Weights of a small mixture-of-experts language model, trained from scratch on English Wikipedia.
Size: 13 layers, width 160, vocabulary 6479.
Experts: 192 experts in each of 12 layers, 32 squared ReLU neurons an expert, 6 picks a token, a sigmoid router.
Training: a variant of Muon for the experts, 404M tokens, 5389 steps.
Below are experts of layer 6 (counted from 0) of a mixture-of-experts language model. Rows are named router (the router's row for the expert) and show model dimensions 0-159. Each number is 500 + 40 x the weight over its row's rms, rounded and kept within 0 to 999. Numbers have three digits each.
Before each expert's rows: "mostly gets" lists some tokens that are sent to it at least half of the time. This comes from a sample of Wikipedia text that the model never trained on.

# expert 150
mostly gets: " cult", " Animalia", " arms", " struct", " relig", " sub"
router:488477478418439481545492457499554449509474568516505475483463550505517543564407551570558490469555436463559473543546429570449510506461516444540495554531567418421471481487503469420437445518442489504464479510504492512523476505463572512563554465517530532531469493540515570531489481493497556512536460495441513510468490521467573444533479511477519565474490495546544536544509527525586583465440489471485458475437466506501475537484520480516524568452531486451488507530489503464483424488538467

# expert 161
mostly gets: "ig", "bass", "é", "overnment", "ré", "adem"
router:523497509458532538535510461521528474562470530494579534433542539593537570522519477507491456522557486536528493521584502564502493544533515603591460476533519514465538497550580425463508452480495485459417506478514472496536560483492543473539534485551488466502515503484543500448498486474490554440502553466480550534434595489485497469467494495431532526505475504575531511529526530546501439523508553550565542513458494460474547517508558548517577496540545470497478521536597486504456419467511459

# expert 6
mostly gets: "ur", "usc", "ul", "gar", "ram", " cal"
router:434535535501562531507479514496595472491492538495527538482537516507520536514490526537495525480440440537539445512513479533461546556570537513506532517543627483429482484481484470415547464517481533464432534500458550502483479507483501436530490533518464496481501492537560492491562404473463552506504526462522513579502539482431488431490525484475489550479476523441512520505494519551502460518454541525564502576499449515472535465518476491573554535535537461427447528590603503418496452525484435

# expert 91
mostly gets: " Genus", " Coordinates", " Phylum", " Website", " Animalia", " Binomial"
router:472517554502513519410509508509508382578475556558496474447527533565518556561457479548495458555542492494549476527495525473492467505483500494555550496521484440447551463484513433464492538553522501495539559531444530538494499482482547468567518525502457498489492573524596536529477466486555553448551478466493465495517525529498509490467469466547489465515506506497425465547484470595514515485455553524458408543428530461504509487596504575476538539471541519405469460517552535525474459480450479

# expert 177
mostly gets: " Lieutenant", "ishop", " Representatives", " Swing", "airman", " Officer"
router:451481468464546515495615479455603527472513513498513539452533542549568553573527540520505497493519489479553404521517508588472489486417439462491523540497494471483525477466480425497477498516486512471518548423445506494481535495520560460580527510563497499499444504467513513501503538528473499483536511396539489499497524564434510514505519522465486518518503572463503496547553488573570563482474521507499482556469470428490523457599538496485571475517527501455441520515475538453577462431541478

# expert 50
mostly gets: " wrote", " worked", " joined", " returned", " won", " competed"
router:486459496500524585433600487522467429510499555504526549497434516525571526470556445502547483568520460553525502618546482537469521528475556523473460531514567474495505481519513477500485507556490548508507531466484537523488493428513555507523482561497536479421434530468545519509450527501554511529511500458512431582459570499414431423466482464452539550505402516464523503499499457549547522460475503486479471520476478496463452501551474456575525469566579496486480489558496504492538498519555491

# expert 17
mostly gets: ".\n\n", "\n\n", " |\n\n", "==\n", "==\n\n", ")\n\n"
router:397427483473488548520535419513502486526487551552555557447423494519498538581456440535529542534472449528533507556485521482494527473513494599571544553553539490495414526495547447533472508502445423456484541464422476479502493509476524494533488487537497554457521509491499517544512531508501497474487440512537505571499507513443508424494507514483486468516467544500514479523430453523545466439473475503540383489463446531484474535462500520518526487528535585451486500601562531435549534517520508

# expert 102
mostly gets: " mat", " Mah", "ah", " Haw", "″W", " rest"
router:495489482462541509482484496559544474510481530468565499394522540514524521553503430551500477460515504465541481566484491539500533556493571542445550471489523587470549513463471553505521435504504491479481552478434446517585467531491491439532505549511491526491550537499539487529462462472456511479520444517489492532525495436482470449442519535458549521393458505592500621480496427557523472510450509522499460476482494500420480564531554528534505485451573460455485469595530499518462466484559493

# expert 111
mostly gets: "ö", "iang", "ø", "ō", "oslav", " Shah"
router:489430487441530555519568466499541527474444472511525522440502530538493538511495443505578476470521514499508466607503527449475521510453514550471526546528483529397419501436423453491419487474535473529461466511467500555545581546541537508482521593556472517455472550451502511552460480517574524516534441467514447526531507452481483474471540487466533559499506509541449521527449427572486465468510535478511393505493461465468505515519563496533525553495523520484493520556408531458454495469484491

# expert 19
mostly gets: "v", "ph", "sp", "usc", "d", "p"
router:471451484444484539527506514490456477544464456477438565440461476580543530497573471554494519511520463492520460509539483538493475520536525543504477542549546527382473490524547517536557409486483475482469475480509554496494569513501576449555502518501522541527509496550494476508540459551514513476555512497467450482532493420442536455509558528467467471503423543577478472503496509574566475522487527589511439451421449469453498479524508507537535505548498576445484553442559526468562448429504496

# expert 92
mostly gets: " its", " ±%", " reviews", "Rec", " Genre", " police"
router:499570520395500542554489492545507492520441575520524548471487568591503481506504497507520537489454468471504465528557527553554533543524542561596498514481486463512533540448458500423495489532504469489511531501453563523546482501478603478515551514507499461592449511464481523473496458465516490468514514469578435490503526543531473448453541529463499443520450456529437523579528525570500567465453558528527504495473491531576427554508552556520507480493518485452452502520523557467526458447447547

# expert 157
mostly gets: " Preceded", " Succeeded", " Genus", " Candidate", " Date", " Votes"
router:459517527506480475520468449489466431542459555550477531393477484484467564532515523547467472497506470488592474572547431526494515563457484530588523511478500504467462512484565479478473498521479508498507561456423468485477545509464575418562455482485505555463537513499533530566471479489488535441556436474506524519486486516481547424522510490484487477520519507470476511501462513590607501455434513560479410513515485525530476502544579560492461540499509517381541471534550505477509465478508553

# expert 140
mostly gets: " act", " exper", " Law", "act", " crit", " concern"
router:508511504449471461517505482534517381491500544528523489483563524526560502576464437588525504522511493457502480514488442581490505539499510570495517517414532524479504513490459525475524462407490497446480607521480478390505425526553554507575423490526542539495475478455527499547488460469474503532531508561519447501464507496491464457461508490428504559488435532507494449510500436566513469480484451507518446515443542462450397505531503542542519524496507515433498491567540503462464485446557496

# expert 14
mostly gets: ".\n\n", "==\n\n", "==\n", " ==\n", "==", "===\n\n"
router:429440463446477508556568492491518424550472506530555517488430524505461566554525455494529525571487422465537495540515503490531499486516534555528493517534563519477448588502514477476449508490429475450435539485442456430514500543503523518483528504559495542461506511469526507548520508522503529496528439510539519539503521507504478403492535534434521473530518542549531523549462481545584515442470447503567404477491442523487460559444486500500540477501559543430465511548575557449553452443543502

# expert 64
mostly gets: " Ta", " wa", " Lee", " Gra", " Ko", " Je"
router:438494552519530502498564441544506476536548508538506534483452486510507484526541481491532505551549568427544428517455495561513638481503539512495519534556560464496450460453527455529424525519465473448508493483469468508436545480524439469544402502496493469446578474556548496517554399483457530527512490469500477552515531500507495459417539530489565507448446514510474506509536526558536572452468443520449496459439533455486521487528510510548592514509495565431481544513510525467503472480493511

# expert 71
mostly gets: " MPC", " prot", " near", " aff", " along", " civil"
router:510502500488510500525489520507497491515518538534532512445473498495523494484504523521493434507465465442554517513527489550562585501480558500543552465462503472502411558422543452514519487546395547467439496538539562483511507480537562449561512551483533503530490504461478558528533469490530494556527461479476430536467501381446499442482487507503554566447491515511521543541542421543470480546497525597514460498476529473466442552554514470542456475523556535431559484543525520407525443423540509

# expert 2
mostly gets: "\".\n\n", ".\n\n", "\".", ".\"\n\n", ").\n\n", " However"
router:438484441430492565488530524527574333569449493524535528482455531523504494534472511482565505567470515501533509527573500557508529499447509532535512528501499517398462481477535457514415525483478510514495542520458472472468492532470480489510520588566495521443516603503530444540448478522514483561487512478446469518492554481459443469500562544476519501544517501515508559536473488524525515484471515519531460466488467455425463534524484495527522493533556576475458523555566517448568515438495437

# expert 24
mostly gets: "ag", "af", "amber", "ask", "alk", " Kam"
router:458474499468509515544527423535489491502510522559563537405522538476518478464478480531528525479544488561493505529498518512510548526516498552590446535520546508450425473402559458514473475449439540482510537506509492472509566523519503475502472545550504514500466527480551442561500448515478436479533503479499535513503560563447505480497556505426564505554473543500473541485506483532568489474513466448497531600489457461482483617541618520477581496495511527435479507527572448461454455474486455

# expert 54
mostly gets: " wrote", " said", " won", " stated", " tells", " scored"
router:455489480519480579482596457593536499599487514532526556483491559517538498475527480521457478529475486525512483596573462529499515469494557565455454502503568450487497574499476468546480507566521528466456546462491490484465539539479438488521505530560532474544501548463533550506440495467520463471570526435535445495493550465451449400487503492505519557533448549443478518585476452545504518470511555523532456526481463439498504526519508442511580492515579538466490470543525518544538540442477510

# expert 31
mostly gets: "After", "For", " During", " After", " for", " For"
router:471489462491457544510535460537500507566429542481575492384464576560563483521504430524466442477517454454517540547481509496519517473487527508439451516522521436484471563397465459516420502438532539518478464519472536496478558470461529495563530575493505508455503500519547490536459519569493507491505533468468520584479541477491476441489443459500532565457475422451535583456496498519528522495469522536516484485461434393511481487444497562548515510515513462434448479536506512510459490474561481

# expert 29
mostly gets: "ic", "ronic", " Best", "atic", "istic", " Social"
router:464495499453560513507482510467547453485506480540602542449441518525573514530532494523497532512457486473487521522523523565538489517504544531511469462501539423442509546497540510477544474423499591513412476455453414423545564496528554420520540473556478435477533588517522497463495491544539535462525489434487491495476503493496454484489531521411457572513501553456453563541461488554475525446476505586529468565454496468512509500559494497530538512516590496453488548489496526486525519464423474

# expert 58
mostly gets: " Ne", " Gra", " ne", " Le", " Ta", " La"
router:442442564496538494515621402506605497533464471517506496501505475524554485538474458523599441511523512463520482537512484421464600447436550485530480475503535498492507528456523458489459505475487507493482449472466485504493564468491516457507457554550553434464442495577488528556531442498550551518551545484508438547500488459479498496498518491463550449492503517495503527507518578547503543471427456473492492410497442468505526487500511524495557566504468530484498528559471611513555509496474548

# expert 166
mostly gets: " Coordinates", "|", "   ", " Turnout", " List", " Loss"
router:426518457405512546543519433506526443503455494578467488420493535469430586595533477523501466541555502498581485534495486469505453528532562500525489505563550468426483463476508461546465489461492513477524547518457582441510512438496514525505517522521503477566554500529519506496432441536518557508519467528547489551497480447501438408499460525453554505564498528497477540528539534536496583504452458482527424478439484493489510475599502490499518550504517500456443447494549543476530448481491476

# expert 66
mostly gets: " became", " become", " becoming", " via", " to", " named"
router:477491510447474543503547520582571474534482499477578493494528505522595568507479517513573454536489565485526508508496441459527552533485497563469478483547629463470471514485489430546427481514389524479458495469507524502538499437498490527505503530493475450520488486504521577527472446449539610575504483518569489540502498500499452433469455496439501503508528499499520523531511436519479494444516504561512521544513481431489445605487538475511507526513541486418482508559522560550520473469556494

# expert 188
mostly gets: " between", " Var", "From", "ween", " Lost", " Jay"
router:505511449471470551487501441503544493565420521640527544456430519500614607457521460499486508488503506471475470531495469521475526482445559504584479532480578447425443537478499525519497470516430542523469503510463528446460465476509486508543479544540554550533515502470541526505518499500562529538533451494466466559560529521474418409503501517401542525541484480517483581504438521520532564506462505557518490518513514477471431552495440510480500555491508524493510462500480529500523484454476484

# expert 152
mostly gets: " Yes", " x", " miles"
router:492510469490506524497523509514516453598503504554554513441470554586547524511449501565516467514454456464513507528457466559490550552503544517551478592447588473456477461496481440547458447554493495531530518524461511500534533428566551462494519538507528491529511546539541474531497469519552564526520540455466486538511565501518423463483576508472552508534453524514444548558538474570487512519474561478596428529488518478497466504489585525527569567572543505440499479523485493479555486444497524

# expert 59
mostly gets: " husband", " Jane", "wer", "self", "e", "ich"
router:501482548492545554481551503501593461487416496484507485483537471500561487503529488516550514505474509547505450533515472552475520478460545486443502520511532521467520506536528518469499515510478516463463501512407505545544509522496550451488450592498526514550425503513483538502554465461559588505552498509471406541521506505407434439454584563466483498523514519524531525576494470558514547457402450436526447456452493482499491444534521475530574480527502491429458544526511579464560527537490582

# expert 108
mostly gets: " Brad", " Whit", "ourn", "igg", "uther", " Rick"
router:495428439516536559541513444521469491525472488551550506416430594595572520506519423528526478467562548514518502555555526509578459508491498524497459537553503557493424553419508463520450461455511420460472500543487476481546550526490564485535540527524537455511468493509560493581448541479604520489520519456523508548446547486393493448493517542460531500500440500541495547501480514566501537502461533536481499501500520440512530452530501472552505437487503533460475456533518490522465509483480515

# expert 18
mostly gets: " Candidate", " Votes", " addition", " Independent", " Label", "American"
router:429436515512526491511517400473520458478422479530473542438561481498547528538479444503519494506483486468487523504457438509516539508489515510527465504490571457466443541451443471470505456503431538493517505522436497464459520512501521452556435521477462555481432481481458527480534443557518523558531457537506501474526547458530397464426546475480481586491491470462455513535424527536558508480451458580516482455498495507502487435502464516530480569513521546428469481484576570420559471420460507

# expert 98
mostly gets: " dep", " exp", " opp", " ev", " pro", " ar"
router:510459465506484543513495504569492443492479466505530507529519484506571504592448471515493433517450460447579442520501425513431542466481552517475541530441499537416503501510441526473496441542528470479497536500415523479529484493562529442571478523551514540527449505552522483483545459461518519498469477493520437536493483455491457461509504515466531563497452461467526556477428484576482525484501491412523455481481464528539479465498506542518520527493521600481481529551619625494505448505483569

# expert 105
mostly gets: " exp", " en", " em", " adv", " prot", " dep"
router:479499543504438509497517490556488437495458447496498549519467499522468562554447447508468451548415486494567484518548446497466503446451610566562537485485534541469541531483523434516493421515480528495449513503507514430461499453526494526580489484538528478524489533534522527540529467472477522487466434441475492502520460482509524464433523518468469496460431510491503493529494561595506543527479525539529440531461482434525483510544465502504530482561502595398471520518515619486547462490592482

# expert 144
mostly gets: " including", " include", " of", " alongside", " included", " includes"
router:523406442417575541465479371560512436515430525490569517482526546553576572472504503586503519489453441485525556537522517493506575514483579580515510484490569532444470565484486449476513504442471500498462536452492526510476507515450564489506498528527469469467474536463532469496474531557532535554500536528456439530530578464466473441460455469473476504477489487499519565510462478510527510446462487502461501466450461489507540472529513533485533497490554513426443503486458541527527470468560555

# expert 28
mostly gets: "After", " After", " when", " after", " for", " against"
router:496489489501483559483503445596551415563492508523541520443502591487559488501481459505528464516496486449580511476506469481476547492513509550539515514520506467471498487414450393519426507451507513516449480478517521479518521433468540493516454526514482478478460484440531484523425445499524467518560528455508486573474543468432496400431445473449494520467437538517560507515501516507552523486450504563519506482551459384473455529555494545526503528495571452432456518546503481468550503497569528

# expert 156
mostly gets: " Genus", " Coordinates", " Phylum", " Website", " Binomial", " Synonyms"
router:469479556499494522446528500519502366522492475547460481403554548550519536524480437521497475585582510494532461531471516488530501531432513559536515466481501473446488497449557488478524491515489502504475546526424559495545469509468554487575446545488513510493486513556578582523492458499528555467512491473493507476492557556473482432488498534510511441468513498499465492544460502565517508494417559509521348580453501486473500468590478541487501522479562501457451477515499535537466463459489509

# expert 99
mostly gets: "See", " term", " time", " age", " order", " title"
router:494500475533479470461532452543523452509494489537563580488472530570524487501574531591570564468551482519564423550504545526535521488532505590490416495551519545555513521479506457513454538491504484489507513539529542469531523515419566492534493526523500479492496511518609538553449517521539518461555491447523483534420502517456501457460597424475564480430484535582523553511539544544574502509462507466482526520522482482522505516533538534517555504491485487469431411553526510477532485499546468

# expert 124
mostly gets: " Williams", "mond", " Lemmon", " Angeles", " Johnson", "bert"
router:446544456492594543520580471528535471493445503523527511446486523575506508584528476544503502475490518490525454608554541547529515471443570532476540570445523497483421503425537478545437458540450512443489504454517447474466558539500556464538508513511531416515489511524492513518505508501510503544534516413531446514496497484448440475474563470515556600488463552539504491511483420581516504484494467525525464478411550462531569445557486504532516466496530476471540484514514540495536518444500501

# expert 164
mostly gets: " Animalia", "ropoda", " Phylum", "Scientific", " Clade", " Arth"
router:418452541506544531499523466493524436454504506520489511430559562573538541528433444524542466479520483423473479470523480506494525480484494473528507551445478470485501493537493431486499464505547515471505505518480477498507475431563556452552514466569527491448565505590545447470537471516481547486523414458506477526442423540427470492451518461481491521458496519509531496503537441572558508515488549544513378521473406468547467488488525490511555551481544539458481503505522574533549401502466519

# expert 179
mostly gets: " among", "Se", " List", " remaining", " Ins", " these"
router:513438515498476526486526406524551510549388566520553547450524442592557561470497481550579490447507459452489524500509535482481554521448507531517522486471575481416473544508492506473499507485463509538451470551463510472466601508534555500559514490555512495513517517534548537471525471542542512491486536476488482509466504553400450468528468516507561477533487452503473524540499477531618586473451519469550515441464524452482412521485559542487546559520504515453522481537471523533511475479497471

# expert 163
mostly gets: "°N", "″E", "″W", "″N", " www", "loan"
router:478504513512511504462436480523464425497519592559550507406542533532513538523455439598492473462579505523560531495519462515478525465418493476517487475538552495511495504530448476488463493516506540490518479508464535487517527483516531416544535493480495443460507546488529526510497492469551540507488537540495460470475554436495524374413513552504530520554450504481516513533455461572529488518472488553500387473547552482512488547504495509574524537487512523348481512572460527441498488477508484

# expert 147
mostly gets: "   ", "-", "|"
router:476429475404501582458541497497542443505492492569478490427533514570502519545493429511493530555514467538542473571501482509507526519440506578523503550426537493434474516481549467496495437465510506512475573511496543499527481495496483542567468579518557478556453519555513564524523440548490585492515451538486516493469559496491444361505491522499547501528522507521475493567496517523504516469444482551486428535468442521452471493525432500522498580479595459496463514543514515503480461485448479

# expert 114
mostly gets: " =\n\n", "'\n", "\"\n", ",\n", " Station", " is"
router:466481458547480549555475497502576451533459498544531550464501439523511535579537391512524514536468519507545469565575461514554507459508521549531470501535587436485506568452505482455401431500452456539486538451479520531474486474515502493509501530553532437499560537470562483514497527493512516511553455487555491541435502489450515441439469478531481523498497503447469488511488417551567530507487444515569493563419424540527445532516490495506511458495534502444542544528567508492479452420497521

# expert 82
mostly gets: " It", " they", " who", " it", " They", "\"."
router:449489501448492510535505531550526419585497472564504503492507530541504500536506499490574525539454563482549479518491551545508574509499536521481496604515520528425482547456492523510386520488502471499487483514462530481465515494543489537516521541478480487508493553517554504536452471477498471504501504493483471497503556471483474408425616513488508484496542516541530510534529531536495561510466486528519467466418389507414487519526547516535648447528531521441520480561573573478522512488513465

# expert 117
mostly gets: "\":", "On", " |", " Phylum", "\";", " controvers"
router:482477464476507558516472489507571470575447472529503557485520461504498554601549504483503457562537524535528439523523455457546523466503529521532482504493535466492505466440544435512456415529488491551479550538479502484554501505474517493558482560557470480464532534452533440574526486498498517516502444449486501558451492493480430414477456511458482511484472497529461560524429467529551478487467534498501504573432403499475449566618503528462552524593537514438471453535516545463543482517467533

# expert 21
mostly gets: "ol", "l", "r", "n", "il", "j"
router:497425511446528495478556492535523511490426504545498475418472493555553587524497466563567484498497463530505503559514511476500549448495501509600498489553587562492381480500557448529514506483477511461432559499450494483426542542547452471518490511524505467482474520540471499562539480489491556520505463500436431502511511513416515449482514542500511460454425516579487477525471523561500494497475538600562469501429471457476487550502497450526487563538545561471470547522469513520526516478480567

# expert 153
mostly gets: "″N", "′", "°", "″W", " Coordinates", "″E"
router:464467528491492504477529420537493386508439520576493498397508491559498523557500463493504462519507540499570468498515494496487512500487523475576533535564506527469530483474532495511550477486516510538492526495484588521499484454516539480559479506502504453592511547594586570532470437559508494461554464511524467485489445513479476514436488511523499437466490538528478542509430528587531519529435542547471462535439544476534485534584508558510517540476550509432429452515540511459460464523408472

# expert 189
mostly gets: " ===\n", "===\n", " ===\n\n", "===\n\n", ",\"", "\","
router:476416457474477545496446489526554424534447472500462582413511475537485544511460449560567533475432464484537474597522455514435530450545550568472515534490544511533452530466557471535477473447486466552476498460461523478496478517470536466577471494571516510455483540557507474540531496493512581469508438476496483512470477451513460404431509565522483514546503532468489501567511503551471544461507503550495482542513472453490484575483518475505517444514602531457487540539574527530490475468536539

# expert 138
mostly gets: "-pro", "Early", "&", " Elect", " Early", "uther"
router:466501426454506476506456445582561476487461580530547470439478532631541501508564463560518439464487530490584538494590497534508458484454526500477508504471498544471518517512527467515451453513507468459392519492506481413538499520543515528530490516507496511470453475489519514564492562550554621492509554509472470514481518431488498493525513527476471502506468550514567515535433502587457560441477546505523425537433492463496448500504481472528501488523537480454423519509479541482486530524542530

# expert 154
mostly gets: " of", " Of", "{", " Royal", "_{", " Historic"
router:485455482397501500481479409553495461500443543546547488450491490574547558473487529621540498463421452534491456539522452522461568498496582528490509547486561434427500548531487449440498470437455490486439555531520501470531500510435542534523520521539436450500506598442520510458457480519491527573481480490421461485492520486493483442494475468508466503457492487472537612528488502520561535480478516522493506454444430501487564493471517491506524515481503524450473487510479547491463484480566543

# expert 89
mostly gets: " :", "',", "\":", " ", " AUS", " –"
router:476460499548486518461558415570542494550451468478491544448508557500488483512481527542492467469467438505567485597529438506534558517501537534535403506456560481500455529513513505533379481493514540516382541509436482452496486429536504471547572565533537429524475484510578575522474553514519555479478490474472464543499538508476477435456483541499510518551495508491507521574455465519491487523473458515510502513449467384484473545510505479488534552553528476452539484482531519437516507467494484

# expert 190
mostly gets: " ±%", "From", " Opp", " The", " Olymp", " José"
router:452495548467530545516490437534538456513456535533524523440466524527531470553490570513500421537528481476546524512514525503475590492511486457504529502486547455474445518496512482469483445569519522464519503482505475431496528473556527497496438517516452502485486517498480470524497415518545502476495474497537527511517494431527461446409472499433579512525465471519543518563461532526517554503343454529566477470576482416491494487485445474569509509493591517478507521595528527460539528388503478

# expert 173
mostly gets: " ±%", " −", "abit", " (−", " @", " People"
router:402524528517451512522516404575542430509464552531584510501439449507489495524528541520540515516461462488572485497442451551449517484429497508471433591457527518492426471510500445416431493536514510520450489446504532462510476499523519523498472541550451495489518487550482527516543502468584474543486542538523505469479469476500490485459484513469545507505405508572481529466491431540541483509397524513515485509445473387453519477484488523448483479560541510494499493548488536405511467455505467

# expert 49
mostly gets: " against", "ing", "ishing", "acing", "uring", "ming"
router:457473506457481560443541497493527464515490529532596505477441534537529498553486520547528426503506460468566481577524548507581512462504586498534505544540519419493458511483417507529462516472496524531494508524474513478506549472532535525540497589457506523513502543498490547487481465522588494579560499477503507579488534488410504425507538495415508514478514435475547500512475409527475488470501536535485527492530458472488524476579559487542531427481539450416520460546428523497526464524507411

# expert 128
mostly gets: "-b", "-pro", "-in", "-l", "-le", "-S"
router:495488528427567487465524513563519474478460507546554523435522514523532555495481436544560502559460476530544520491481472565509530496458577532578516464472582426455503483464456539500524501505493441489429540506503505412521503454555459542507467538521542525493497518530550580518511451527585620467523533500508437467495516460494503463499589522502489482477443526558476463607504456535510531434478487527476483484483503521492435459567436505540489522523530501433416547469525481500524525459479467

# expert 160
mostly gets: " released", " made", " used", " announced", " played", " described"
router:486465494489522533498569505498561431548468579554525574521555559518442499508512457503452460515499474492513470582533459539506562539486528519469477537473568550468498471553473512475512462520492562529479532453421517492478514451593504559565409599520485475430493551545523551516477507513544553509494508439519491563507560526446485430506450526457560544539412485483535528463451461550508513473482472468507482527444458535577527523558509493520494454488555505456426490538505475475542452500528523

# expert 141
mostly gets: "loan", " (", "with", "from", "Note", "===="
router:506490485491516494465498488660468403559501547597535502454514512547506506504501401529513438494534444524555537522531436529473509469468490552490500519481542464514531555491435419491459511489439440493541507448511483493504533488507532466606420532441515511529540523557497537533527447494539480523519494542521427487523509473473497418491540541512472516559482476577560537552448498511538535479430538534538465496499454449471459543480478519495566507544524538466459521521543464475516531473449477

# expert 122
mostly gets: "resh", " especially", "pis", "light", " words", " titled"
router:509463487487500477516528458517531421528481507549575500476429547533528508490466462538545467519495531528618500527462507561558544483517507545535398506501506427510439495461471529460445477501535530471429495511527555479531507445513493528530507605504489561480482559500534589486423449492519503442523559528568429495474540491467480500534456565493495462513447547503496590537523472556496555420518541512472497523486496462533465503578584483492511466513507480470419526509516578470520454468488534

# expert 184
mostly gets: "%)", " Spacewatch", " ISBN", " Press", "\")", "$"
router:480498475471499559434546441529525487581491532576522575412524489547499487536536502503480514508450485524575419517581475538576499463480485525530455519538540535460514552467531461566433463608457481456513512476430498455569527488553446471478544494548567438452550487528498496556486452400506475495506500414545486500509507509483419468473511462511548513484494579508508525488452466532526515497464534516476448467457504447490513539498536450485566515481492460419480501518510560503441502487486465

# expert 56
mostly gets: " took", " made", " went", " won", " become", " taken"
router:484514529483512582518567482517526418532505506535496577527483567500567557477439485522485471494456508475521513586518486444514517486507517509464444509518609502476512514482418463506470472559414503482526489468465521533479538446476540536532415559480493490471453515492539541495431466520514535569494521444529489537446525476477487385475457511404567517542450509505508459496476470544513529508436535521482480487484484496532482546571505522557487456491555503409435476613529498479506468526562506

# expert 148
mostly gets: "′", " ft", " lb", " www", "/sq", " UTC"
router:480448471480543516504534419554506382531514577511562547501531481493484536581389445568493483492481492517548528536514461473534520482502514481555419503525531496457479458544492477527436472460507503510494488479468548483534480541546582423559511540519505470520516476489526510486501457464547539454516501490477438497404467462526443422452557525503444427488510530517571515537500480536493537507428562474536440574469474494557544510457503507547484543449495537391495503491502489483487457462527526

# expert 119
mostly gets: " However", " under", " any", " some", " however", "..."
router:498495510477469508533485462446490454478488540575567485483515530546574456481410499524490515545465467586531483493485567460492537462427481531430461494481561455483463576465456455487505497502486550523484498496457511513501496443488472489548453526509523473461483495463478474530452499487593544461533501483523503467485497488405506436462515577456511489475497477516526446517469416540517569430457433563545536570502521503520447562530540473489525506535585490438491495547599499490515398439499450

# expert 16
mostly gets: "ur", "ram", "ir", "el", "aph", "od"
router:437552507503544521468508517510535448481443479563516513452532505502599517540526496546474539462505419538534492518518462527493521546552547562454528510561564499364449477508517451462516461500507487492437492472469508471484528572522551421523544528512584525477479471538524464534492463470464554436538504472503430534527477394413518431504487547413462533514421534523468500455487467559527467514457529516526486462448523530492463456509496457589511554493513490438472518526489506453512506503512481

# expert 76
mostly gets: " Angeles", "west", "heast", "ependence", "pool", "erb"
router:433480495514566501457506520539587496488438525541506547474502489497589525513563525494496548499516529497581462525526470549480524465496553504533537508452582568481518465480500493429426518550463456434472522521459492486513504553482520475537476486481487503489525528468574544518522464506597585491492524450507530561413520483497483499500543529433564579457422574575489566517500513568531498505487489476534556533443508506455514470554449523585518498572508455447457470547560509476519457528508523

# expert 191
mostly gets: " roof", " wind", " upper", " white", " speed", " dark"
router:504443543445497571422535465541496400548561466471531557519541428531512578505494466522470494502482462524569452541497509547574558459485498508543485514503512528481482506484476513534475468463427506446521560498523547427545549546565537509559536505556526530521448532516518490542519504529503541572518520402516416481437431524488485456478520480492487470549492520508515535486409464548478546522453529511528484513445516501548465427448576532510514482465582479467541431537537530514544457487479527

# expert 175
mostly gets: " MPC", "mad", "aut", "ind", " Ford", " Aut"
router:450528521446498533512571468496535472572484512496543589513558476581472592541473512550551449491545428537546522533470599498499594487527518514460492522459535389481509529465464461458461458504455472510528511458505524516497549481496504509528473482508496520537481520527508513525519446508570488498521484419518467506473463440503478444493486425455545603503543489454503515542444544572492518520539533524516555538429468462496558487512486590514545486523560453517458524506566465481453499446475437

# expert 131
mostly gets: " the", "The", "the", " idea"
router:503490482445499536484460502496574468494481540591515502412500506547507508534499458518575426531512454483538439507520444561447491472448483561530520526530585442497432513494504495513453397546469485505506548526467459464423538454473500485517477522526551508492531523475474532552512380474500514489509468455504537515484421448430538425470495482464521462508481479474495486544515527521586559482489536531544484472416525495517482559498538531572543546444512563501515559591499507490551436500528503

# expert 85
mostly gets: " shows", "apers", "ients", " scholars", " studies", " AUS"
router:449506483513503527504478487481544418531510576564516515492474482533546435524564491530480480526514519534502484522543481576578504512483556540595442540554510511410484477474515505561490511505492565520491546477526437453526556537552552539577566496545530471464525536516481559582475491460525472469497487485556365543520486542494475473486528486471505474501450482511512575527438496541515518461385514506540463455465499448543449547490540487500504547501537499455542498514528476530578478415526538

# expert 78
mostly gets: " Tur", " Som", " Alb", " instr"
router:492534475507491553419602433552496408545511485512497545535443556520539531479464529480534471507475449470589499491504484508559570478494495538486537505545570422488475550504497424509466454452485499480437541513468489410493519508481488563583517509499507501483545503482536491515490476476592516484530482525485504505471481458448516481430555478452552520528488519512458573504536490587528577485438503491492457497462421498477447566533409532505550516545548531435505540555548537484476442490520499

# expert 104
mostly gets: "\";", "\":", " |", " Barb"
router:490430480455489563456515472551534525559443555473515556435458534530510524556506535477524524546530497520508428588532436491531518489496579520514469497530546423508531511482524475514433434482466540561497539537485487459529523485529530481574454582582498489500501552497517461573557515468493512514505480461492478549414503488471447382518471576449516581504501475548482530530471469530570464496477554477485519548470441455506496572600537516479542552522547498459479550535507500473493495482478492